config.yaml
activation: "silu"
normalize_top_k: false
routed_scale: 3.27
router_bias: true
init_std_router: 0.00974
norm_eps: 1e-05
train_tokens: 862700000
dataset: "wikipedia_en"
Below are experts of layer 10 (counted from 0) of a mixture-of-experts language model. Rows are named router (the router's row for the expert) and show model dimensions 0-159. Each number is 128 + 24 x the weight over its row's rms, rounded and kept within 0 to 255. Numbers have three digits each.
After each expert's rows: a language model's description of what the expert responds to. This comes from a sample of Wikipedia text that the model never trained on.

# expert 8
router:133170133091129112108105116116131112123142169142109151089111115144124173129126143105118141134114102143131109177139105184147089169088148120100099149124098103115102144177090120126105156125103098167101119114164107146089100112146134181134128117135119154159129087121128138130121152147091162124104153117128130071112156119060122138137123111127147113108115081113125093128160111098131095130146138162147143122130118136117178129129139178150123118140139156102091096143172138073139137140121129
What it handles: Species description words. Function words and color or shape adjectives in biology species descriptions, such as of, in, dull, white, red.

# expert 26
router:124148120130118125132109103126137160125131136127169140199134137131121140140132124165088149090117132155096141124174143127119165156161098122089135115041080146155110120173173128108117144133160133113154146116169099130096102150160141091130124146116127119139186155121122119150131152119076123114146107138132153135115118107112109056144110115070081143149123130163111128105114137105097161127119132160141157143156147132079145103144126123127103127107145098122116134122159126132105116124154122
What it handles: Role and position nouns. Nouns for roles, offices and abstract status after the, a or his, such as leader, director, member, President, life.

# expert 55
router:115068139122146158125119116085108089103139113131158180153139128050157155117118142154149155142116146138133129072139122127133069112147169139103107082121098136092113108108119098114080124123100114104123081104136132097116042148109114105100137100117129121159130142076139136115129146154145098131129129091147120139139142106130119144137092114111130102117114121119143147080085129116109087128124122136152143145152134118125123127094120163092175126147116137126120125152111144102167129118121112
What it handles: Infobox field names. Field labels and leading dashes in infobox-style key–value lists, such as Coordinates, Born, Species, Type, Draught, Burial place, Recorded.

# expert 47
router:136137123134118129117146133096132091135115138112110128106120115150162092128148134158106113158095114175125096179099137066083096106099126102129130126090087118119063101121124158119088129162109156152126137101160153111160117107098186132108135157152088158107152146116118103077113138189139095144133120114101109142115116097119123116138109133114122066084145143146122159133092158097133105135143128137156123120154114149151139108140078092146109124134149141139114139122116118121079130129120115
What it handles: Dates and place names. Day numbers before month names, years, and pieces of city or person names, as in 5 November, 31 October, Warsaw, Boston.

# expert 52
router:109128164117133132150115091116127128106135137081123095124120153118161146120132067110148156156095152091108102119118109099150137128076136141157133111138153145132124160134131133130143092095118093130111155145136161132102158166119132151130108091103147095110108121141129101125095091108103138110079122078147117128177134147141092161170140136142120157097119121138146146143156080154172138150136137113126160130114098084109134085182075155132134134101107117163151168154139173127154121123105135
What it handles: Units and symbols. Measurement units and symbols in numeric tables and formulas, such as km, ft, lb, kg, m/s, rpm, plus superscript and subscript pieces and diacritic bytes.

# expert 38
router:175123141130110151157122191151086132140106161121147125071120145145154116122132125094112144107139111143113114113130143136100198134153130131117112104144142129113090110171150129095116166166127144129090106141140108105100146101106121102140078167110126153164145122121117116100095150126137135129088127169144100160124113142142102178151152096139133095126120189152093141147123126112147130088123116127120137125100119182129141113085109128156162159087137131155146135113157148159146127119159087
What it handles: Slavic names, ab- words. Opening pieces of Polish and other Eastern European names, places and Greek or Cyrillic words, plus ab- words like abolitionist, abundant.

# expert 22
router:145094166077099140158153126116100176111126145115144097118095141137158169117131112138086157122129151138154100149116099138146151130099120122118098154161134152164109133157136160111126135094180120121135117096110086122155122085088146168116072148118110138161099104132147147141148182141053127095116128140118116124159105155138123127149146123134115140143103142094146146144125096119101153116143124143161118144162116135126129169169142169098119141111118108124100143135144136091094093113098091
What it handles: Taxonomy and E-initial pieces. Capital E and other first letters or pieces of taxonomic names in species and family lists, such as E(rebidae), idae, (gastr)opods; also exp, dep.

# expert 49
router:125136159140126119093116145110098147132190120157108104129104094139104141129141146125094141100159099169130128167134093179121148156167121135169134108147104140120101107174120107117138146134115141112141119130136096124132125149166134140139109124106135106100091147112147104119128117148122119115161118144103166112123141125108137150088102081049140109164096129173130113133117129073119104147106114133119067142170104118106147149081148096109130153091110144119129142058137134120135128138131091
What it handles: Common word onsets. First pieces of ordinary lowercase content words after articles or prepositions, such as cl-uster, out-break, c-ranberry, dep-ression, sc-ary.

# expert 35
router:106083122101151154127072092124174124145104142163100127144131183112128121143108138106132116118109092108147108135130138126161097074159131088107145183148111141109175131137081124114111121193120137142096100151153119142179117139187110131160132114145147128121125104129165136090119109086095138131176132114130119093133154141140146061152112141161151124124141110111129159119118127129097113089155120149131153120126118120149111150148151115141142108118150115141144153152144098128121088131166143
What it handles: Music and film credits. Tokens in articles on albums, songs, films and episodes, including track-list pipes, ratings, and words like album, song, episode, wrote.

# expert 6
router:113145107083131158143097130100125116151150137122087106143114117130155082173142117117136147129076124126091121142160140112138109114087133122117152158131100179095148119146139136112126136128105126139141172114154079112138143137176077163146165089138095126087113144095113172110128128156119124119138123144112156135100141124097118121175151137096102160134129083127115105099149098100111134135104155170097141126140119162135080128101125072145122119158162164109084104135099127149154130134105101
What it handles: Sports career prose. Ordinary words in biographies and reports of athletes, especially American football and basketball, such as football, drafted by, carries, freshman.

# expert 59
router:097129106105142147109131102140132122151127075186090094149125124112085131143150088116057162139109108139114115123150130134160129154140181104152119129076127126084157104171099128119110149127154141109130124088122110109130136162108134099133129124146136123105140147137124120152117173120106139121151118134180115159133115110096115144106109093103128094121185145116143119160148182128086110129139147179083167160177132125119137160153138146133114099110163095114127126110148152129121137125139106
What it handles: Verbs and verb endings. Past participles, verb endings and common verbs after was/to/is in prose, such as made, used, found, -ed, -ing.

# expert 11
router:146128104137193165136153120092116102159149115064098156098117109102134096188096099124165121114119130118096094110179120149091099128128114115135174114113137153121146083114139137145163152135131109129136142132147155084132140143163149154101122132117128146105179166120116140133116091115138142140153134127165147124167173150126139102131131143152142129086125149106124160136156154134116125106128165093102179103135139140122118132152113097164116090100110131133097117137128083106180128131117142
What it handles: Table cells and numbers. Table pipes, line breaks and row separators in sports and election tables, plus units and column words like Set, yards, votes, minutes.

# expert 23
router:163170110138117100157131110125166139131178155147117115122114110121171082151083124143136138089135125153122146139144154134140149096147118107105131085114122197117134151126116173113148137098125103147115112110124123137142134148120083193117139124189081144118095128109150178132113141136107152130106133146148181123120125139126116115130165134133159173073122132088142108111153114110149114125125153107125094117101094114140095123108111149159121115140158106069088141128134155146133142139160095
What it handles: Sports competition results. Event, championship and medal words in athletics, swimming and Olympic result tables, such as Championships, medal, weight, 100 m, Javelin.

# expert 0
router:138087136143090166092136168131166137119154165139130123128154092138120103158129125128150122110123131172154107135160132106169158104115107137149135156157110123097078121122140156078137106156094117118148153127121132107181152124110099085139108167163092128124110134162145118073128099151088088125186124122097117109176129108095102127152118124129114110154156103123123145139119152121171122134128147096091112107139087157139127137153079125126129121134134140162103137176174104120101130130111124
What it handles: Year-range punctuation. Dashes, slashes and colons inside year spans and numbers in sports records, such as 1910–11, 1994/95, 0:15, plus day numbers in dates.

# expert 51
router:149120128167140111129156145114137153150132092132126106162134151149093089096113121127097158115150090083098135136137151130139110124114111098148144156145119093156126112153126117121143161113126171117119127101145136125146143138103135077119119167089125117139128110108124093154126150135122116098166123136115129106114105127082070119150110110123119143138077157162126112147075149151169152125084122135116084114086135097079120092094134116153089144172098142081157174131169090109130116112100124
What it handles: Consonant-initial word starts. Word-initial pieces beginning with consonant clusters or J, such as dr, Dr, J, Pr, def, gen, as in driven, joke, Dragon.

# expert 30
router:103085145110123171082097131113123109173122057148123130082154138108150174133161134166148159106104133142136110119111101090111134152180114113111110134135130127165122119101130146110120123117125157102125144090128110123115142100123125100107179136070110112164135167108128111124127153122153147121127140101105154098127150146136117145136157141069123103176142104157107127095124103122106103159134144149135102088121075139135168121096129113114168115113146188153130129122096139144129097120128146
What it handles: Prefixes and line breaks. Verb prefixes like dis-, re-, pre-, en- (disestablished, re-appointed) and line breaks or hyphens in infobox lists and succession boxes.

# expert 27
router:081146140127136148093104113095190104150093104115173131146108150088117157156127152113102107169171137134123180131125129140168140108144139120162127141141122113120134114132098178131097138141118136103138117087142115122160123092094089139140098136137067131118098117131131121159162147129146133069154113109127131119104142086108113093115141134155096133095089091136107104135103147120109138134105128079125114154131132115156169114166142108149086148156147092130119162154132111107105104136107089
What it handles: Possessives and determiners. Possessive pronouns, 's, opening parentheses and articles before a noun, plus word-initial f, e.g. his, their, its, fame.

# expert 37
router:119122120103141119192139115129122087108119134163115118179113148119173141112129145096105121082146095137128109124133117154107093138153154111118129165139103104101131110159080108126116092176095154145109099133140112121160145148183116154122144130105110141119099100108138156113095114127090095132188118120135159123091136162145132101148120135144145164192124120177156106136105129142105121140165137149138130146117133100124086085130115111128154160094138143082115131117105119156141130121185108
What it handles: Music and media terms. Words about music, film, TV and games, especially instruments and genres in album credits, such as keyboards, organ, vocals, vinyl, hip hop.

# expert 9
router:153115148101143125158140099096091195114114078130108127118123101125153141118153177133111145088115181135141125110093143130134123131157107096143122146130102104117120139135156124161121102151152089126121110099143146157110152141120108144071139083127098111118159105146162131106125116103136132132099081136114159141089129136140128105149093169105124156171168145096149111105161114125118114140172128128178148126166151137080124135154113133092132146159133171102118118116118126140187114123095152
What it handles: Table headers and prefixes. Pieces in tables, charts and infobox captions, plus prefixes like trans, un, non and hyphens, e.g. Sales, Peak position, Transfers.

# expert 45
router:129103133090125107122095113159142113183103153181117182136111132141085097111141119151124138144105098152099150143115160145126109090161129104138143151104146116124173152154117106144118108127133153147107082110150128099153127125177146152130120100086075128127160068126131131127112155164117094124141107118113164135165134152154137149118100127120155083142120123103132163108112145093106158149129102088135110137138164102155100131106137089135137093138157151074140172103146102145122127144125109
What it handles: Titles of works. Tokens inside quoted titles of songs, albums and books, especially after an opening quote, e.g. The Times They Are a-Changin', Love, You.

# expert 21
router:099130122126085137137142118164141132105131163110116142161130148096141118135089070180122121153142153151130176140154141106123137090135130149077149160117117153134131103142160144121092121122142111096110149167115154076128142123116150165096106122155078093140167118134094090097129166117100142121119145112169105140193108134125144167145157122152123133136121142085123154160149114126138134155130155173147119114119170122124082098138130120059128108114110128127131141140106120122110139113082113
What it handles: Capital-letter codes. Single capitals and uppercase fragments in country codes, abbreviations and table cells, like SUI, ROU, USA, TKO, ITA.

# expert 2
router:121142106091127165097126124140145121144140135119157129108106100126105098109201135150146157113133101141155126131151174128089097104109142132122125103087116144137138118106179143153156160160122097151091110132177144079128127122089159121137157148100105110107115147159120083101112140125149134132168115132142152083082131111137140142136125136125145126149095116103148132158165142136097108166072134160095118145132142151130114123171103153118183146146147089152153176167136136140120130140092136
What it handles: CJK and non-Latin bytes. Raw byte pieces of Chinese, Japanese, Thai, Arabic and Hindi script inside names and titles, such as 平木駅, 观光, 女神なん.

# expert 62
router:143142151136137139125125129164139141076144155104163110131162158128109089161131073169140118114169131143134110079142155101173104150085147098140138151144139134106123105149153154112076130099107125126162133138117158137170122101130111117142111133137105117071131144151137098123116081131086085128158143106128139093164145125117120134156119168172127112134137112131133145149114156102194121154112138091115124113143090179125154094156093112111078103119164135152134145159110131143132120126138130
What it handles: Score and year digits. Dashes, decimal points and digits in score tables, year ranges and vote counts, such as 1896–1977, 8–1, .278, $, −.

# expert 7
router:120133147175118097156130098155138123101115164144158164067099134182089133109128118155100094161159088101132176120103154134097076142140136142089157082094138138123073160094129130121154113120158146102123170086117134099119144127087160147131155139110142113099139096139171104092154160133158146112120105102124144136133130114112157118128146084147125145116118139105114121147147130118150128141141122089110116155133133145142101107085154090158144142148136121157140123154138136091097149135142138
What it handles: Chinese/Asian name syllables. Syllable pieces and initials of Chinese and other East Asian romanized names, plus raw CJK bytes, such as Zh-u-hai, Liu H-uaqing, Shand-ong.

# expert 25
router:085132140100110142069168119118171120135124143103138112121155131122103135124151144148071121144138114100138122161133102119131125135126149107146103136111155156102133120191088181097145154134115107124119157139142105103153139138109110098074089135187140134112155161134114119140123089114110124074154119073118121120127103152100122106104126110128117148109119112114132082137098126140121127067163098131093113095151128129148122113128123138113087117050136125129163134131145107131149099142111166
What it handles: Clause-joining commas. Commas ending a clause before and/which/but, plus time words like year, months, even, while, and dates such as November 14, 1992.

# expert 58
router:086156111100156174123113116110141087110156112128136124102118081154132106146181123102102138130146107147123126143133122116082118126125110145099134130133089140162075119137102153152136108126103107097135086169162112143096089104135139122119165148153110149143108101112086128143082115123125111114138128137157132070102127135126149136123137116102101089144114082134102139084119154096107113149128104137106142144133123110106172163131156173166116125118134092133101123088177146131179126131178149
What it handles: Buildings and geography. Nouns and word pieces about buildings, land and places, such as located, bays, balconies, water, village, railway, in architectural and geographic descriptions.

# expert 20
router:086186134100107132171111157139144156089155127122131173133102142124117143155156159157125124108140116143082106170129131111158107165091175129074152116071106120125133139166093119154089119131102107111108069153110168131121153146090131170106141120134126100126122117073131110126097126128123158114130136133123092108127127143139148140135125115134152150182113104113133077135108101119127111160162126125145125148117127133119145119153132181116156130114137176163136124103125131132144085127098086
What it handles: Technical word fragments. Word-initial pieces of scientific and technical terms in chemistry, biology and computing, such as In(jection), -linked, gl, nucle, LaTeX subscripts.

# expert 54
router:123104124108114092168130094149129120153116161125158127151076175146118084126116141160103133122113085145115136170113155125131085090155117107113134131099126128145157115140116103111099109142110148131090106125127149104165111116169133096119091120114080158135158064114136124121112138146094087106132110106138156118154117154139132125129127143102150091154104138121144207145114092118154121143136146106143133118129214093120133098110128113138128128111146148096165162123107106162109111118108113
What it handles: Music and media titles. Words in chart names, record labels and film or show titles, such as Billboard Hot 100, Singles, Records, Star Trek.

# expert 14
router:128146159080143144118101126111137128088157127102155087117171115139155148161124091122111122140107128105117119168135136088127136166129126145132149156133145123091128112123132147138142094116129101144107163147141141135100133183142130154147094143136134103122107138156130132149083072155135137127096121061158120118137153085099120107120149150139141145105159131157149144163136117137150137125116150146111156152137129125117198113169114183120099070082164097146139135169145142111119090126117167
What it handles: Numbers and units. Digits and measurement units in sizes and census figures, such as 7 cm, 0.5 mm, population of 63,017, percentages.

# expert 57
router:094132102084104127134100070143129113107140140135135159104162107113109158127182125133099134141115145172113079115130134116109150122146122133116136159102111140124118137154103119143099140104138089132086115129121080127116090146153166138156152159133091196116168088074121116136131121159114146119107112091129117120090112114074103116091107147177117142142124123130105127112120124079133110150114125166099154155121174119124157142150147140117139172135119097140162163118146162118084139129118112
What it handles: Article lead subjects. Nouns and name endings of an article's topic in opening sentences before is a, e.g. species names, surnames, village, building, the article a.